Experts of a small language model: 32 experts in each of 8 layers, 1 pick a token.
Below are experts of layer 7 (counted from 0) of a mixture-of-experts language model. Rows are named router (the router's row for the expert), down (a neuron's output weights, with its number) and show model dimensions 0-159. Each number is 500 + 40 x the weight over its row's rms, rounded and kept within 0 to 999. Numbers have three digits each.
After each expert's rows: a language model's description of what the expert responds to. This comes from a sample of Wikipedia text that the model never trained on.

# expert 1
router:456514462521459510530505464449550502497466554438518508521499491471496535567486498574522500550464505513470513511460574533452489479506495454626457489504424485556489480468485503416620506471508512496520477572518465487491543488501493491511495526401507476441504461519475489484481488504536526570495431505483448481509507589532507434489404520448477476529532544561487501410518573561529581454470482465561474593493429442480520500485488507465514500479410515521466505561492465445475510519528502
down0:576566457455506412570539510471491436504529488401446441476536474529431566477460524481446559478487498456470506489527559565516421567487525587478534548547444484547463501487514511485583534561516496496413463447495481514533429493544483468499440543520509543553478556471535441554491446425549492482498497521485574466480503462540457516521508460523500497455522502531541479535509503509518535547477501471472477539534521566502450529478509551518506525440473476473483551477512511389483453491455510
Name starts and honorifics in election results and biographies, especially parties and candidates, such as Conservative, Dr, John, and constituency.

# expert 15
router:575405534421478496492533479525565530464507537452541511509514453526439515581502445545506532454505440536494520576471506560535541559549480425491475509425533516480506510504473486558542496503508476496444438520506538492501456463492436445457490514508445431513473478489494535476455448441411447470480568524465464545454536491515475512453516531495520527531463588468459526499532493475514480544521482555490464432505469505481476517500443533445526541573517562553514445532585449534457566507423538
down4:430560408523461435485542550506478565474424454484498481517481463529515454501485508521521497537481469463496501478498556439537522502463541448507547433556458491525455486571468475510484488607535528517450550500480423512528453441537520479474595503484508487503467473488502478451491466499507477567555432520490528427515506505445543524520427444573456510521563473529473545504530419531548486503541470509561465433454527543475505519517520464516540515478501547461498566532534582467490460390536495
Digit tokens in dates, years, scores and statistics, e.g. 200(9), September 26, 39th round, 7–5.

# expert 4
router:474553498445501558437456438470453510536467483568437509534451514562574491495512589512524531433503557472468518459525467499532476527507457478464532516549532491585567539540553517457517601548458453527543520472567563457530460515470467589498558558554505522511484475470502499551541510513475534481510444485556498461495472496467560483514436471509512499572446548417523523506440411480515504491470502520484438593548531476507486525502561461515495478517475494491510419480469512545541531469516558
down4:566488495552437523505554604488527497565543560514565488471392451515503517451479484508520534447515540522477466471501473528516556514530500460504512570554493506489556458502502448504479548506502442471570558483579526506529524499478505432580418467520516511586463483587531519533478548477511464467476459533560460457457508519526477513562547522519492566454497570461466480469506495463472514488462472439441430506509445520483431532475522447463460470507592495489578490488501429521516495561487517
Forms of be and have, mostly after a percentage or subject in census and definition sentences, such as were, is, been.

# expert 20
router:544510396498473514564501571437523509521448534473544507440508503470501530608443480574471481570441491515430509480488508512471533480530480438572477498540508516532419441424512537608454458491438565516496519487516467513530521502502544479446520484401468527555500499502482515442496490486417499559512523481516522535469503574502580485480502535491538447513511520578470505476565581501523517463503562489543481526501460548482522505435486534503481553494447502538438514558513489452509537520555527
down0:590501463494548496505532465525478486499498503495479506520545511471507517437579525527512506476568602501483536531505430499554493513518533430461499510484464507476536519555563506498523475582498539463502546482479497548492424465548419479493472451544434528476511476477417475501512487496484526494518533527476500464510517548507454517500505474509515436484561482536518465506477574558552499581396534511479505576531568551483501482515488550489361527516438497466551416525581404531474488523454510
First letters or syllables of non-English place and proper names, often with accents, such as Occ-itania, Cong-o, L-itija.

# expert 23
router:503486421508485522523504600461538504512468544408527475534481499516519589537477488573511508593439534560474528521533593507453534466495478455566456472524494543497454409501501472483537523500473556517529491481526480472550549450492542477435480504453458439457514541509483539465450475474538539485472411484504426473522494544490513452454421580446508420467502501524466498492551526566526579451543528506568507538535461480458531530495473539462480549478442497524502508526563482460441500514505538
down0:485520540433465544508539502548493507508534427483544529482494475491526520527461454588510533495486459434588562515495559465586518537430469549507621520493509507501482439550479473583488528485496487489444470539488558503482465484484536586534495467486499469478461495472493549450453550439486528569558540524504489444535505537519483467483460443527551464544507488479495506450480490512439444537500425525473429457470461459538480530483435511495528457590429514477467427525502464536449522514438571
Letters opening acronyms in parentheses like SNEP, NWI, digits after decimal points in climate tables, and word-start stems like def, lim.

# expert 5
router:533514520445539473534487520477458481485551563454497510544476527530472522487492532575549491576518464536471471485502580493500555507522491496576481497494531493569456515486500508457533547510496490496502494487421426441488478504510542480473441540433497457494562441465501539520511437532457511444513432586592458494534491582544557430515521516476535415539547444462575462450501518491522446533566535535511454478482432552503480543560455481489595485495547466470505488559481545467531466490550427
down0:410491478558498490611492448526540465444528514562450488436486517499452561536441504512535434478536556504500508563503488437535489517538484476468521447529527476542469510473552499467442554436480527522495471470509463509483449491497608467531560500427542501446491524486519427517543497417510460513571504519522515552470503528455538486531450582497481537512471578477471452419482513547495577492518509550492510554461446522518507485540504495495524494493572446503497521419516469565508572464580479
Digits and column headers in sports and election tables, such as Votes, Goals, Score, Turnout, and pieces of legend abbreviations.

# expert 9
router:546464532491550462452509475520467494480558510574474494442531475541479474441495529449486489501566533489496535483512435527541497488499563494422549558536491494521544501542480543545471529542466447502506525498437471487461491552552473531528472449521481481507493443498575502524496498551514477522580498456490541555467492485486484552553528541510448531450484488489550472494442488456445418481557424534520532380431567514507478498488542540535512460555550459445529543485493598587613460520469469
down4:464518467516508541519473511468519544432520514434535567495535510571458448493478520507418433431481468515520540501468527573540474507450513519503530533527441545516481477486466498500515476485466479451457495467519489569442488542502511473471429561484565392562515466515401492472521545438501481520493527554525456458458501497494439435472503540447529456513480494547550544528499534522377412517461487544446443546438465558438507504429519560553501517533442487479489491486485463482515538528567491
Colons after infobox field names, table pipes, list hyphens, and "the" after prepositions, e.g. Region:, Department:, include the.

# expert 25
router:596481405483485499562494544448454527530475480506510572519492442439497456487510552477447509478442517490476499588514476514521489428561474481559544533574551439457484413454439493480430488518462541475528464501510435431493515559439479506436551494448502549522465475537482574530430473469489453506529511457553582451532498494496532524553558503477469480449484477539484445454464460436452503519513531500494504396569530500495528499572498476508493531466506466506474499481419545495545504498492493
down0:529475453525549545555463469508551573507479512461441484447452462554495445465491415486513461552488439409503537530488451610526487495450481495539514465559493479566504500494556476428479537527560519585463534533480526498467507422544428528494550536499526424394571547479492473478488550485406516574525534545524499527490501527492535495517494448481501452458533500534567426491500517495441553537519479480460490484583533503506470527506442547490518523531495500511468499485478559534483453552498474
Spaces and pipes between table cells, pieces of country and region names in lists like Mongolia and Sierra Leone, and °E.

# expert 22
router:484523503527540443503495558446507509490502446533543422502483478410469485411481505500562481465491464535506541517546471435518549535459455494453560492473521566474503431512439543457522444493498501527452445510542480444499468449524526494478545520554460477539549524627502484513476502437468458517439487489443467566525563460497547521491494501490557561551468522488573426558500438500543475499505527576470454572568497451474463544551486454565501496450570452463509502497442479509460528511475519
down0:491543468481519449490497509499556476508477462520567530504498471540437523557432471378522513496507504466540488471502571466484485451514545541554553454535505476486447572507530545520483500491517527503480568462503574510439515488506440481520520506483400451468492508501434488541413469506531506427511496475448547517409420614529489465507485470504501570467511442495470507539555456548534443519537525575473507486543498459529424491538563498556495580517572462523524497492443491510480528540492450
Single capital letters and units in codes and measurements, such as M in MW, MX, and MLW, plus ×, ft, mm, and BBC.